python train.py --num_hidden_layers=20 --hidden_size=256 --n_experts=32 --experts_per_token=2 --d_expert=48 --d_shared_expert=128 --hidden_act="swiglu" --moe_layers=[1, 2, 3, 4, 5, 6, 7, 8, 9, 10, 11, 12, 13, 14, 15, 16, 17, 18, 19] --router_score="sigmoid" --normalize_top_k=true --routed_scale=1.0 --balance_loss=0.000624 --balance_bias=true --shared_expert_gate=true --init_std_router=0.0301 --lr_router=0.00164 --num_attention_heads=4 --num_key_value_heads=4 --head_dim=64 --vocab_size=8192 --norm="rmsnorm" --norm_place="pre" --norm_eps=1e-05 --positions="rope" --rope_theta=10000.0 --rope_fraction=1.0 --qk_norm=false --attn_scale=0.125 --tie_word_embeddings=false --parallel_block=false --init="uniform" --init_std_qkv=0.0244 --init_std_o=0.00386 --init_std_up=0.0244 --init_std_down=0.00193 --init_out_by_depth=true --optimizer="muon_variant" --learning_rate=0.00594 --lr_mult_down=0.7 --beta1=0.93 --lr_head=0.00552 --max_grad_norm=2.0 --warmup_steps=200 --schedule="cos" --final_lr_fraction=0.0 --batch_tokens=32768 --max_seq_len=1024 --doc_mask=true --train_tokens=264300000 --max_steps=8066 --dataset="wikipedia_en"
Below are experts of layer 7 (counted from 0) of a mixture-of-experts language model. Rows are named router (the router's row for the expert), down (a neuron's output weights, with its number) and show model dimensions 0-255. Each number is 128 + 32 x the weight over its row's rms, rounded and kept within 0 to 255.
After each expert's rows: a language model's description of what the expert responds to. This comes from a sample of Wikipedia text that the model never trained on.

# expert 28
router [102 134 162 181 166  83 199 160 125  63  84  72 135 141 178 207 148 140 146 147 130 127 160 102 103  91 117 161 129 105 127 130 169 103 171  83 100 179 176  93 157 130 115 111 113 137  66 148 105 126 144 151  83 125 160 130 115 112  97  80 175  60  67 133 136 171  97  67 166 132 154 129  96 140 195 161  95 140 144 165  92  99  99  92  93  78 172 130 106  97  80 110 156 223 130 126 134 115 201 128 122 121 116 138 116 152 188 140 124 130 101 119 159 129 162 127 130  88  52 110 122 135 116 128  80 151  78  88 127 108 154 142 126 139 108 163 128 146 173 147 149  77  98 171 123 137 136 138 133 119 178  91 144 144  85 118 116 136 118 130 124 141 119 155 165  92  94  87 173 142 150 170 152 131 140  93 146 182 134 120 147 110  97  93 139 147 128 115 160 146 196 104 136 153 112  45 182 147  92 106 143 158 113 160 139 191 135 174 128  92 138 198 145 193 175 115 125 126 111 104 112  90 149 177 115 166  46 167 103 150 141 113 164 152 138  74 124 111 124 137 170 153 130 161 114 143  83 149 115 161 146 121 148 190 100 111]
down0 [102 172 163 141 127  83 148 152 136 166 120 123 151 131  88  87 142 110 171 105 160  44  51 127 127 102 131 100 120 152 145 106 163 124 133  71 203 125 156 136  82 141  79 121 148 119 120  75 137 122 134 109 190 120  70  97 140  99  94 109  91 137 104 133  66 182 137  95 149 103  81 119 131  93 127 140 108 130 102 149 116  97  99 126 158 139 134  62 180 146  97 107 138 101 135 167  93 183 112 180 139 161 115  82 160  81 122 125 114 107  87  83  70  91 164 129 158  81 167 164 111 124 118 158 133  66 180 145 117 113 203 141 122  67  95 164 120 145 155 185 152 153 103 141 123 174 148 140 128 202 157  98 159 156 136 122 180 120 116 142 122 144 150 112  96 135  88  97 145 235 156 139 114 114  95 154 134 183 106 124 123  87 118 144 153 153 134 151 116 135 118 112 109 171  82 142 115 122 102  89  86  82 115 115 130 101  94 129  97  96 172 112  98  99 165 147 135 118 125 124 122  88 129 122  43  87 212 116 169 102 115 120  73 146 131 121  41 104 136 162 101 115 137  96 102 133 129 119 123 203  97 130 136 111 159 197]
What it handles: First digits 1 or 2 that begin years and numbers, plus closing parentheses, brackets and braces, such as 1802, (UKR), II, III.

# expert 7
router [172 187 177 148 141 119 147 104 144  74 142  89 103 137 221 108 138 119 116 127 116 121 189 160 104 101 162 194 138 145 165  96 157 127 140 155 118  99 148 137 133 144 141 116 116  99 130 146 170 111 111 126 153 120 205 133 153 135 105 119 192 114 163 133 185 133  81 135 137  88 100 173  64 111 133  93  83 174 227 135 183 121 104 110  90 123 147 111 106 140 151 103 156 187 129 159 151 165 255 180 161  48 130 121 172  77 109 129 158 140 136 115 138 152 105 165 150 107 132  79  97 131 141 108 164  90 116 174  86 129 155 157 157 144  98 144 135 109 157 142 133 135 119 116 159 132 134 132 104  88 117 136 153 122 106  98 102 128 173 126 129 107  59 102 178 128 153  46 138  70 123 143 183 105 121 128 134 145 126 118 110 151 162 148 164  93 110 157 139  99 128 101  67 136 125 105 160 156 142 150  47 116 136 141 132 168 137 127  91  79  83 137 105 205 146 172 107 142 124 130 129 128 127 134 146 137 162 124  53 102 169  73 180 122 106  68 115 112 143 110 125 155 102 160 141 101 132 149 142 186 177 135 133 185  97 139]
down2 [105 141  85 186 159 159  88 132 101 186 190  89 193 129 150  98 117  85 119 120 186 133  77 136 152 125 179 153 109 156  92  95 148 170 108 126 147 158 130 156 133  76 126 109 125  87 124 132 110 129 166 131 183 118 109  89 104  95 150 198  74 133 164 127 102 124  89 134 139 113 116 153 124 114 187 111 156 120 166 188 101 146 170  65  90 135 159 146 176 168  79 113 132 164 134 145 139 134 182 126 135 141 140 111 164 106 173  58  50 157 103 137  93 113  77 170 139  75 154 116 103 125 120 126 124 124 133 101 101 143 162  91  46 160 139 176 166 146  95 149  64 108 154  71 139 210 111 121 115 176 154 127  86 123  98 143 126 119 133 162 124  94  96 107 153 160 122  89 134 179  98 157  66  74  78 194 163 114 193 129 139 133 143 155  75 106 186 117 147 125 185 128  65 138 141 178 169 144 101 160 131 133 144 157 194 132 147 136 156 133 107 161 176 153 144  80 124 147 118 131 156 166 156  98 153 119 153 149 157 141 165 128 158 152 138 132 132 162 160 157 182  87 154 109 135  92 100 136 165 135 122 176 111 154 106 174]
What it handles: Non-initial digits inside years, dates, times and table figures, especially 9, 8, 7, 0, as in 1987, 2010, 2:19.80.

# expert 11
router [145 157 126 124 189  88 161 197 101 103  55 112 120 155 184 151 125 106 159 147 121 160 103 112  83  73 153 185 139 149 143  81 154 143 131 131 175 118  90  78 150 166 179 121 118 116  92 151  98 122 179 151  69 198 118  85 186  80 112 138 150 142 120  97 148 113 128 148 121  33  99 127  92 145 108 118 111 172 172 135  68 151 109  80 106 131 119  89 109 124  95  79 136 153 174 113 135 156 165 135 124  89 191 124 140  83 122 142 176  87 116 109  87 160 138 106 184  50 139 157 161  93 114 156 138 105  91 115  98 155 106 220 116 139 132 142  91  87 140 179 110 127 143  95  83 155 180 155 120  84 146 104  84 138 109 130 141 124 158 128 104 186 152 135  81 141 130 132 133 116 106 123 141 128 133 105 147 179 135 141 121 115  91 156 153 105  61 171 185 122 168 179 129 120 120 129 128 164  84 134 113 127 108 111 110 139 119 157 144 103  65 141 164 179 173  90 166 146 112  96 121 135 127 123 122 166 122  57  92 107  96 127 109 139 120  97  95 116 120 136  67  93  89 165 136  97 117 185 158 102 131 113  60 218 127 154]
down0 [110  95 133 108 133  66 166 118 113 138 159  76 139 178 105  88 135  63 123 109 124 169 154 120 100 171 112 161  84  73  97 118 124 169 120 142 123 104 151 176  99 135  94  90  63 130 123  65 138 112 157 126 152 150 174 173 158 119 147  87 160 130 127 147 138 174 107 115 220 142 142 141 105 134  79  92 108 118  93  99 126 160 153 106 105 151 105 109  97 151 152 155 156 120  89 104 110 125 117 139 154  96  76  96 154  95 119  71 137 119 145 143 104  60 133 121 143 102 117 126  72 103 123 188 127 191  58  82 147 117  97  93 108 108 130 204  91 113 148  67 114  94  91  64 107 103 129 205 130  91 102 158 141 182 171 168 129 121  91 143 172 198 188 151 179 161 127 131 102 114 109 122 164 127 110 135  80 119  72 165 118 106 160 119 173 104 114 171 102 146 196 117 141  91 134 173 232 184 150  98 132  99  81 147 110 170 152 114 119 120 117 176 163 166 146 138 113 141  99 168 155  88 151  94  89 137 155 123 132  86  87 164 169 137  84  95 151 127 145 155 159 137 183 132 141 124 107 158 149 113 118 141 130 148  93 149]
What it handles: Words and pieces of place names, such as New, South, London, York, Southampton; also pieces of transliterated Asian names in lists and tables.

# expert 3
router [142 115 122 179 173 136 147 147 127  92  94 151 102 129 108  96 153 105 145 113 148  98  97 187  63 114 117 117 167  83 161  56 128 150 156 130 158 137 130 131 150 114 178 149 139 106 155 180 130 161 126 176  90  93 178 135 187 183 109  67 101 140 102  99 139 144 121  93 197 110 122 181  96 136 134 137  66 152 188 178  92 103 107 119 134 103 111 120  77 139  96  97 144 151 145  92 110 133 125 174 192 141 138 134 162 117 112  80 147 149 149 132 148 159 108 109 139 147 101 129 128  65 162 103 145 139 111  91  63 120 190 170 113 183  92 115 149 119 164 140 123 108 131 107  96 125 161 109 114  95 117 128 159  88  74 137  93 192 113 149  84 128  54 114 106  79 106 119 140 119 129 151 129 129  94 108 142 175  52 122 132  71 121 146 225 134 111 166 188  78 145 183 108 133 176 140 107 142  88 125 123 158 116 113 130  91 168 163 112  85 116 165 126 185 134 128 128 127 143 149 162 114 128 180  31 165 107 158 114 106 185 157  96 137 128 114  74 123 108  92  81 136 122 174 167 116  87 139  52 151 165 121  82 163 120 103]
down0 [105  65 128 123 119 114 114 189 123 153 137 125 150  94 106 191 114 165 107 156 165 117 153 129 101 103 118  91 150 126 111 123 115 108 117 154 129 122 133 128  28 105 101 130 171 122 107 105 139  58 135 182 136  56 108 221 129  90 117 144  75 155  95 100  98 127  91 103 173 136 125 132 147 104 143  97 175 143  74 132 136 110 101 100  89 135  91 118 134 162 132 164 117 132 151 136 158 115 144 143 134 225 124 131 111 126 172 200 139  92 164  45 130 124 122  94 116 108 120 137  92 153 122 108 215 116 123 130 105 103 169  87 138 159  82 158 105 132 102 134  93 106 130 142 131 153 189 136  45 150 132 172  81 176 111 130 116 126 155 119  70 170 100 171 111 130 152 158 144  80 130 125 107 141  92 146 108 115 136 169 212 111 105 133 169 126  53 157 112  80 100 135 117 112 146 183 125  71 100 109 110 156 159 154 124 138 209 167 113  72 139  96 161 120 154 199  71 151 118 107  64 175 166  82 106 143 136  94 129 108  92 125 160 179  95 133  99 143 103 122 166 134 179 123 154 143 109 145 105 138 144 102 172 104 111 149]
What it handles: Word pieces inside personal names in tables (Ritch, Olive, Eduard) and common words like back, three, four, Gold, High, January.

# expert 22
router [131 120 133 150 101 152 135 139 101 126  45  70 200 166 151 178 102  85 145  95 120 122 135 128 131  66 147 155 192 117 107 152 152 107 184 102 187 110 128 122 124  94 125 156 104 136  60 122 145 119 194 124 134 153 158 124 148 148 168 116 123  94 108  98 191 137  81 110 126 126 162 104 104 167 131 107  31 160  99 126 165 135 132 127 133 136 107  84  94 169 120 131 151 154 193 178 119 126 164 155 118 144 125  52  83  97 150 127 129 102 131  97 114 177 142 141 128  99  96 196 125 169  91 139 120 124  75 132  71  95 158  97 135 141 137 119 137 134 115 209  91 174 155 103 146 132 127 113 114  37 180 146 182 127 109 142  98 151 157 108 146 125 125  90 149  94 127 127 104 163 106 190 139  66 112 113 125 112 150  95 157 128 124  86 132  90  82 132 155   2 188 123 109  69 126 137 128 165 129 146 123 173 156 160 165 149 107 166  92  96 158 150 145 105 139 115 114  89 118 160 154 131  96 141  94 144 107 158 101 150 209  93 161 103 104 114  98 120 140 119  70 194 114 174 148  97 151 155 158 136 139 113 125 145 121 159]
down0 [114 114 150  72 166 203  75  85 168  78 151 140 136  82 107 132 151 122 161 113  82 151 101 130 160 131 115 171 138 153 140 136 119 153 149  75 188 131  73 101 147 176  87 171 149 141 136 108 165  98 117 125  97 109 131 117  94 159 103  73 193 169 129  97  85 134 120 126 117 143 176  71 103  94 117 144  76 142 123 103 143 127  65 137 118 135 120 150 123 106 123  94 116 114 105 151 108 129 162 162  84 117 124 120 147  86  87 123 132 132 166 127 125 104 133 143  99 186 129  90 123 147 209 120  86  73  66 126  68 155 148 132 120 111 128  68  96 189 113 133  90 103  69 116 127  50 143 124 145 108  57 105 155 131 122 194  81 136 131 135  63 190  93 142 104 103 107 131 120 138  66 117 128 119 111 107 125 106 134  73 169 123  59  65  84 129 112 143 172 100 165  70 176 191 111 172 190 117 193 117 108 144 100 158 157 116 161 150 140 158 133 127 113 107 180  51 176  83 146 121 140 117 128 136 112 110 129 106 158 111  92 131 131 126 198 110 155 128 173 142 111 138 147  90 117 150 141 117 133 144 123  76 184  72 137 126]
What it handles: Quotation marks, dollar signs, spaces and capitalized first pieces of words or names, such as the opening and closing quotes, St, metal, I in IOC.

# expert 0
router [175 109 135 128 193 113 148 125 115 121  89 146 118 197 149  94 104  71 135 142 127 147 164 121  63 136 133 160 106 112 123  73 151 137 143  87 153 158 127  99 104  98 129 147 115  98  90 176  89 143  92 144 104 140 124 102 163 129 139  93 160 158 125 168 166 137  70 155  96 130 125 163 116 177 123 100 137 161 147 158 132  76 109 113 100 115 143 101  92 109  25  85 108 183 142 175 167 133 147 138 127 119 127  74 146 107 189 174 136 104 143 129 109 153 185 138 114 133 112 169 165  87  49 150  93 112  84 119 171 140 137 111 140 102 110 129 145 118 116 131 128 135  74 107 169 168 123 149 121  76 150  61 133  71 132 120  74 131 183 110 160  93  86 103 102 131  86 109 152 109 134 167 114 123 125 144 133 138  67 159 160 110  64 110 170 124 104  73 119  97 174 184  53 166 146 145 134 101 117 108 144 164 173 135 110 144 103 169 100  98 144 141 210 150 154 173 166 157 169 158 155 175  91  78  54 170 107 184  82 124 122 147 154  98 120 121 120 148  92 140 112  75 117 178 123 101 128 170 175 158 170 163 158 134 104 195]
down0 [174  78 136 115  73 116 116 144 109 112 122 151 123 150 153 155 119  92 136 157 142  88 181 198 140 150 140 121 161 123 153  46 148 122  95 167 119 147 107 157 183  98 115 171 101 153 164 127 129 197  99 118  10 138 135 108 189 160  87 127 171 122 159 133 161 109  92 131 139 122 146 139 168 159  75 192 138 128  89 150 120 144 201 144 104  89 161 122 178  75 131 127 141 113 160 140 145 104  87 103 121  94 165 110 133  96 163 159 119 163 134  93  90 150 136 115 140 116 143 106 115  83 147 129 116 160 135 129 155 178  78 127 113 126  63 144 135 131 153 134  68 105 143  81 116  67 125 111 106 184 123 184  82 122 101 128 124 146 108 133 100 103  82 137 132 147 175  61 153  50 139 160 116 146 104 120 165 117 142 164 114 139  74 128 149 106 149 184  68 106 178  99 140 145 135 143 175 118 146  74 140  67 140 109 129 170 116 104 114 152 106 191  68 130 115 144 178  74 168 113 178 178 144 103 101  62 105  89 153 167 165 136  86 101 196 123 106 109 122 143 130 144 125  98  90 124 152  84  84 132 128 155 143  83  94  95]
What it handles: Apostrophe minute marks after goal times in football scorer lists (8', 7'), plus Japanese byte pieces and assorted nouns like television, guitar, Star.

# expert 2
router [128 167 146 195 134 211 158 150  79 114 137 123  92 145 159 119  82 135 176 113 134  77 137  72 139  88 130 136 102 131 137  52 205  65 151 118 144 135  98 116 179 151 132 141  51  96 156  86 104  81 114 120 154 175 179 120 161 115 135 129 170 113 118  64 108 149 125  78 151 157 125  88  94 152 124 103 134 179 184 113  89 115  90 134 123 170 142  99 109 183 131  77 115 156 173 122 168 185 118  95 155 124 172 147 151  92 175 117 171 112 111 132 119  86 137 135 127 121 120 113 159 116 189 128 119 103  86 112  61 100 155 170 127 129 119 133 134 164 126 180 119 157 136 124 144 150 141 125  97 114 154 125 129 151 120 154 132 143 127 174 183 105  89 180 142  78 109  40 107 171 134 144 115 129 161 128 115 119 103 146 126 111  96  70 164 157 135 135 190  90 154 146 101  67 158 133 129  85 124 132 136 171  78 141 118 113 147 186 135  91 132 150 115 134 156 144 138 119 126 104  87 117  80 144 127 171 127 175  81 142 137 143 165  92 201  97 100 167 146  90 120 130 128 165 161  91 126 156 143 163 152 187 116 199 171 229]
down1 [123 132 102 101 170 170 155 167 131 178 144  72 161 135 119 153 153 112 133 145 129 167 142 189 176 164 148  83 100  60  81  99  65  77 176 130  87 124 126 149 113  77 136 143 121  85 149 106 187 166  74 170  72 127 126 120 111 111 124 178 112 119 170 168  96  59 151 102 125 152 119 163 104  86 135 147  88 112 135 138  97 130 119 116 167 203 145 129 111 132 184 144 147 118 130 175 161 124 111 104 142 152 104 110 196  96 119 171 119 162 206 111 105 128 131 160  71 142  90 144 105 160 147 148  84 134 156 119 151 129 126 128 139 118 165 168  53 117 127 130 137 109  90 179 132 155 146 108 126 103  93 158  67 129  59 102 106 109 147 120 178 171 111  56  66 139  93 175  66 129 132 167 130 178  98 124 110 168  81 114 108 150 128 171 135 182 121 165 149  81 134 130 133 202  87 145 100 129 175 115  65 116 156  91 154 139 122  99 187 103 121  81 130  91 144 129 167 114 195 165  99  65 141 168  63 132 138 114 141  90 159  84 123 163  96 111 170 119 129 118 112  93 101 126 162 117 153 157 125 133  94 147 111 119 146 134]
What it handles: Articles and possessive determiners introducing a noun phrase, often after a preposition, such as the, a, his, its; also ordinal -th.

# expert 9
router [ 90 152 166 189 133 119 184 166 134 125  99  92 167 100 138 146 144  71 148 136 105 121 162 163  87 118 118 167 149 126 128 111 194 114 178  83 120 171 109  41 146 119  88  51 158 116 140 185  93 104 142 171  96 156 181  76 129 105 136 110 139 178 142  97 153 100 100  92 131 113 140 171 131 135 138 166 145 152 136 161  93 107  93 122 107 123 166 100 153 176   3 128 155 196 179 202 121 132 148 102 111 142 105 105 126  96 176 106 175 120 159 129 120 165 115 154 142 156 113 153 130 130 142 112 182  87 156 163  84 115 138 152  98 121 131 110 166 118 130 204 153 140 147 173 125  75 165  96 146 107 137  96 175 152 130 116 150 135 160 181 143 123  92  91 102 104 141  92 135  80 132 136 105  57 155  79 161 186 135  98 153 108 123 152 149 146 127  96 154  79 197 120  97 139 162  95 116  95 113 145  95  88 147 146  98 110 162 138 130  68 142 160 171 175 125 135 173 150 134 160 135 163 122  87  94 148 141 149  81 105 159 103 146  98 149 111  90 133  74 104  74 135  91 153 166  58 129 154 102 163 120 128 114 135 133 182]
down3 [114 110 111 123 140 132 113 104 156 115 121 139 143 108  43 180 114 144 105  94 158 167 110 133 160 147 160  73 155 140 168  96  96 147 111 177  82 137 107 117 183 107 157 126 172 107 125 119 125 158  87 151  73 132 173 125 105 110  98  88 177 102  78 128 172 142 120 105 213 157 121 136 136  89 114 110  88 189 136 107 142 195  98 159 130 112 157  84 104 135 100 162 121 134  98 113 150 162 115 121 129 105 117 108 129 136 101 130 147 147  69 100 135 112  90 150 142 129 128 147 168 130 114 137  48 127 132 108  67 200 130  98 150 111 167 147 160 166 139 165  88 143 218 134  97 102 116 138 162  67 156 113 180 165 113 171 176 135 161 125 133 109 104 115  96 106 113  96 159 130 127 148 152 121 122 115 109 169 190 143 185 186 131 134 131 178 103  97 128  94 129 127 123 152  98 108 156 157 139  97 126 141 128 147 114  66 189  98 138 142 162 129  75 145 118 129  58 124 109 120 183 171  94  43 157 157 163  97 146 127 191  77 113  98 161 116 103 166  54 129 139 111 117 125 226 103 149  84  90 128 117  77 130 118 209 175]
What it handles: Trailing zeros in times and numbers (19:00, 40.0, 2003), percent signs, and nouns like season, album, team, League, most.

# expert 8
router [ 93 147 162 163 108 164 143 156 167  92  94 109 145 157 120 142 142 142  86 151 159 147 211 148 119  99 108 161 128 152 156 153 131 103 159  69 115 113 136  86 133 180 194 119 115  83  99 109 146  97 112 125 125 138 115  99 151  98 157  59 163 103  63 144 135 141  95 124 132  82  79  90 110 140 138  83 156 189 164 178  79 102  36 103 106 187 161 133 132 184 107 141 112 140 216 144 130 204 197 134 103 133 150 111 161 114 182  72 165  95 132 110 109 176 134 112  87 110  99 169 135 110 126  65 120 107 127 113  89  94 134 182 186 151 135 146 125 140 156 138 161 164 105 147 156 126 172 136 101 133 191 131 171  90  61 104 119 140 120  83 121 143 124 131 117 134  89 125 146 169 105 123 160 103  99 117  97 154  97 113 162 124 107 100 106  66 126 125 140  93 126 155 117 157 164 132 138 116 143 112  44  79 129 175 161 140 105 193 127 100 149 107 115 118 201 160 116  86 131 119 143  53  99 133 104 123 106 123  76 135 147  84 141 118 112 151  80 149 121 100  77 102 150 151  76 119 146 173 170 116 194 171 124 138 124 156]
down3 [116  96 124  83 133 134  65 133 153 102 119 168 126  79 152 123 119  96  78 107 124 139 121 131 175 144  79 108 104 161  73 124 113 161  75 124  64 137 129 135 116 105  96 145 127 135 103 121  69  84 123 132 110 130 104 110  82  73 131 111 155  75 102 122 132 156 119  85  79 129  95 122 120  64 165 141  70 167 104 159 127 108  77  99  90  83 173 178 160 107  88 135 162  90 139 142  87 134 110 204 122 172  56 130 126 162 122 164 133 121 129  99 148 151 109 185  75  98 131  97 182 103  89 127  46 115 145 159 189 178 115 123  95 201 121 147 153 157  83  94 157 109 194 146 123 131  97 100 165 144 112 167  99 182  99 173 115 147 122 179 133  93  89 106 119 173 141  78  75  93 122 136 169 147  51 131 144 131 107  86 117 201 170 132 130 149 127  99 128  67 109  76 140 167 174 103 162  82  91 122 153 139 175 119 126 105 185 149 173 113 128 143  99 163 113 132  93 143 112 110  98 115 113 103 137 150 145  95 154 141 142 116 164 134 156 164 125 140 137 103 168 148 119  15 136 161 101 115 160 119  93 126 171 140 132 138]
What it handles: Prepositions right after a noun linking it to a following phrase, mostly of, in, to, on, as in sense of, number of.

# expert 12
router [158 153 129 139 113 167 126 162 104 109  86  75 131 135 104 130  95 132 155  95 113 107 164 127 106  90 135 104 131 148 160 187 196  64 164 106 173  94 128 115 119 106 106 140  55 148  89 129 136 102 158 138 182 118 167  85 165 137 148  99 179 103 153 196 105 117  87  54 132 101  89 129  85 168 150 175 127 145 113 171 150 183  92  66 102 119 158  85 161 155 124  81 146 136 140 136 163 170 158 152 115 112 141  87 131  70 144  80 175 137 144  58 134 139 118 140 159  72 115 116 133 140 173  72 100 101 119 152  88 169 135 148 130 153 134 125 151 117 138 137 133 170 167 222 116 144 129 130  80 123 137 115 146 142 116 173  87  86 136 171 106 192 133 132 148 140 105 133 135 170 123  80 131 124  86 110 131 148  92 150 103 120  97 167 149  70 137 149 126  65 162 133  86  61 169  84  84 137 141 179 118 117 171 212 116  99 145 110 135 114 147 185 105 169 117 158 127 172 123 134 148  78 120  97 118 174 105 135 134 131 139  57 122  46  94  99 108 129 172 152  95 110 173 138 161 107  90 182 102 140 132 172 154 129 123 187]
down1 [122 155 153 132 119  89 118 139 122 157 120 138 219 144 108  84 122 135 138  91 135  97  98 142 203 134 126 119 165 171 100 136 150 122  76 153 165 156  58 148 169 125 105 123 121  93 134 189 140 148 137 111 188 172 149 139 125 119  68 161 146 122 160 147 143  79 119 147  80 103 145 101 146 138 168 112 146 122  72  95 153 139  96 132 156 135 120 139 138 125 161 110 131 102 119 128 105  75 112 120  78  94 236 121 130 130 112 156 161 222 190  51 110 122 146 119  89 180 175 123 122 190 129 186 103  98 130 129 101 123 114 101 122  66 129 108 105  63 144 163 186  82 171 118  98 106 175 103 130 136 140 134 115  79 121 102 127 153 110 159  83 128 231 132 142 182 145 186 137 163 123 130  91 179 100 107 104 104 169 148 160 103 121 157 113 126  61 120 102 124 129 134 129 133 143 103  90 123 160 156 103 161  70  59  71  87  88 124 188 127 105  94 114 117 157 188 165 109 100 142 138  77 136 177 123  98 122 114 151 155 113 150 162 125 136 127 169 129 118 222 121 119 152 112  94 139  82 137 131 129  93 110 118 122 138 114]
What it handles: Opening word pieces or capitalized sentence starters such as A, An, In(tro), anti, trans, Ca, plus table separator rows.

# expert 16
router [ 82 136 138 143 114 122 189 117 123 102 107  37 134 172 202 152 164 127 115 140 128  91 131 125  89  67 129 129 188  83 177  86 123 120 191 111 133 140 113 139 137 169 160 167 101 107 112 154 150  95 115 153 123 160 108 120 170 135  88 112 124 144 106 194  86 146  83 119 139 146 110 166 116 128 169  95 108 123 121 132 142 144  89 121  85 101  93 121 118 141 101 104 144 175 219 134 148 164 128 146  71  77 136 137 164 106 151 105 146 136 140  93 123 155 169 131  98 139 103 157  90  86 105 117  63 104  95 174  86 168 132 107 118 132 112 123 164 135 101 177 105 186 122 122 196 149 143 172   0 116 180  86 128 128  94 102 134 186 175 127 150 147  88 122 110 104  82 124 181 106 133 158 112 126 156  41 100 177 125 107 199 147  98 168 171  99 156 131 166 145 152 111 109 103 172 135 140  68 124 206 130 111 117 129 125 152 144 156 153  61 165 160 134 175 133 136 124 112 139 150 111 127  26 135 121 163  90 120 120 159 138 118 133  68 133 150 161 141 116 118 116 125 106 166 130  98  93 120 138  84 138 154 136 137 129 141]
down2 [143  75 119 152 123 155 136 139 148 123  77 172 152 132  83  82 125 166 136 137 183 125 144 132 149 113 119 167 184 127  97 182 175 132 130 121 108 160 135 141 128 107 201 160  78 130  93  88 155  64 131 110  82 167 112 106 141 155 156 138  75 224 147  78 125 106 103  94 135 118 139  95  93 114 132 152 183 195 105 133 127 101 160 121 128 158 112 155 102 120 130 100 149 144 129  86 113 157 159 101 132 123 145  92  81  93 151  61 157 134 158 159 122  93 115 102 136 126 140 102 138 168 165 114 140 156  84  81 120 106 116 110 200 123 116 160 145 186 121 147 145  83  88 117 108 103 165  88 171 157 153 157 164 152 184 165 177  50 137 149 156 138 160  92  98  86 131 207 149 162 110  78 105 133 186 103 116 105 135 120 170  89 133  92 146 147 132 114 133 117 114 115 128 165  63 102 117 139 166 165 110 115 172 120 174  91 153 108 124 192 167 184 100  98 105 102  86 161 160  90 157  95 126 118 172 170 146 196  89 106 120  81  65 180 141 171 151 129 131 150 147 143 104 163  87 150 116 178 200  88 126  71 141 151 145 126]
What it handles: Common nouns and word stems after the, a or his, such as war, father, Army, class, and the band of abandon.

# expert 30
router [144 138  93 150 138 168 150 142 175  69  92 161 113 188 163 116 162 183 146  84 136 137 167 171  84 128  93 164 170 162  94 148 149 102 107 106 129 148 163 143 140 152 154 126 135 124  89 197 170  83 174 180 143 103 176 188 128 107 165 147 163 101 104 167 140 131 123  83 122 148 112 152 112 160 147 121 119 130 127 170 112  95 120  97  88 142 123  99  95 156 141 122  63 181 165 106 208 141 155 202 171 146  85 129 167 129 172 139 161 139  99 160 176 174 156 179 188 105 143 155 127 118 118  99  92 104 106 155 102  74 203 138 155 136 146 124 127 143 150 143 117 120 149 169  87 172 128 143 136  65 178 125 132 103 145 106  82 120 102 112 177 135  85  63 141 117  78  81 124 124 151 144 120  70 112  74 116 170 127 132 115  89 174 127 144  66 169 134 139 100 121 141 132  90 165 127 160 105 104 103 139 151 142 139  91 125 204 203 123  94 120 170 110 151 119 136  88  96 132 207 128 107 146 101 165 181  71 144  70 158  96 119 147 118 154 114  94 114 142 129  86  73 132 156 107 129 144 206  77 141 156 118 126 136 101 114]
down0 [103 202 144  90 167 138 134 167  99 116 112 118 155 116 142 140 144 191  82 179 121 124 149 124 161 142 152 157 166  90 188 159 100 137 144 134  61  97 112 119 221  99 124 104 118 152 137 202 171 127 127 101 133 176 155 131 142 133 141 162 161 149 143 152 128 107 135 116 138 130 154 140 114 131 128 192 180 120 146 157  73 127 145 149 174  71 148  73  80 121 171  69 150 114  93  85 160 108 137 172 111 187 129 167 157  89  91 146 141 167  99  88 176  84  74 105 101 133 112 136  39 168 115 206 153 131 124 135 146 168 101 131 145 137 149 140 167 168 150  32 165 136 119 178 127 201 140 160 146 140 112 137 198 104  86  88 123 126 179 106  87 142 124 120 111 119 128 138 134 120  97 164  78 148 129 172 148 144 151 118 130 146 168 162 152 147 129 128 106 100 162 155 135 170 154 163 118  90  69 165 126  67 130 139 181 163 147 150 104 168  96  60 171 145 112 108  97 134  82 116 128 113 100 130  83 102 151 118 166 111 166  94 121 161 119 151 108 128 121 150  69 110 166 153 154 142 143 123 164  83  81 101 126 194 156 122]
What it handles: Digits inside coordinates and statistics, em-dash empty table cells, words called, named, as, and word pieces following Al, P, Z.

# expert 6
router [102 127 128 138 159  78 168 120 149  87 105 120  92 117 156 112 113 112 161 169 119 114 196 139  97 122 133 169 151 139  88  60 148  69 109 129 164 125 126 120 156 169 167 106  42 114  84 135  91 128  72 161  55 175 124 190 142 146 120 103 163 109 106 128 144 227 122 101 173 130 157 117 157 172 151 130 135 159 168 153 113 135 111  51 154 107 127 111 169  94  77 142  97 134 143 130 101 193  97 133  94 104 123 102 140 110 194 130 166 113 125 104 108 124 213 127 164  84 101 141  87 126 115 152 143 150 130 186  66 138 129 125 124 167 117 146  82  95 173 140  86 109  87  77 174 142 148 108 138 114 137  99 129 132 129 103  71 142  85  99 119 122  65  75 150 109  20  48 185  79 142 158 118 102 102 110 128 174 135 107 131 133  48 141 152 136  88 122 171 111 132 194 133 134 115 128 127 121 123 172 102 135 160 128 130 119 142 123 128 130  87 118 182 165 140  81 129 124 121 109 120 116 140 131 124 169  84 146 116 165 143 133 152 173 143  97 129 130 105 131 119  80 100 222 124 125  93 147 163 155 151 136 134 172 151 151]
down0 [222 171 121 134 142 128 114 126 157 113 190 168 235 125 144 100 159 174 127 170  80 155 137 143 169 136 172  85 126 140 114 163 124 153  86  89 137 123  92 133 119 128 164 111 102 170  97 159 158 119 101  77 113 115 159  92  79 150 118 129 151 191 169 153 151 117  79 130 121  88 114  98 116 131 101 155 141 115  92 121  88 103 135 102 136 138 120 104  78 119 172 134 130 114 132  92 137 180 133 119 179 102 104 149 152 125 151 153 111 171 129 122 120 145 107 135 124 149 178 180 177  76  93 181 116 140 138 134  97 162 108 125 172 132 100 162 124  89  82 151  96 114 144 133  65  45 182 121 159 107 203  79 169 122 118 156 149 117 110 162 152  71 154 134 137 168 139 122 146 154 166 110 137 138 162  82 107  83 114  98 109 105 115 148 130 117 121 166 122 154 121 108 122 118  65 100 113 110  91 138 132 106 133 150  66 222  92 126 124 141 119 114 130 115 180 177 152 191 160  77 132  54  80 101 107 122 157 142 107 162 147 184  71  77 167  81 148 111  95 142 170 171 101 103 121 112 152  82  83 148 100 117  77  80 100  77]
What it handles: Digits after other digits or dashes in years, scores and coordinates (2014, 2–3, 1.36), plus odd name pieces like ez, az, ye.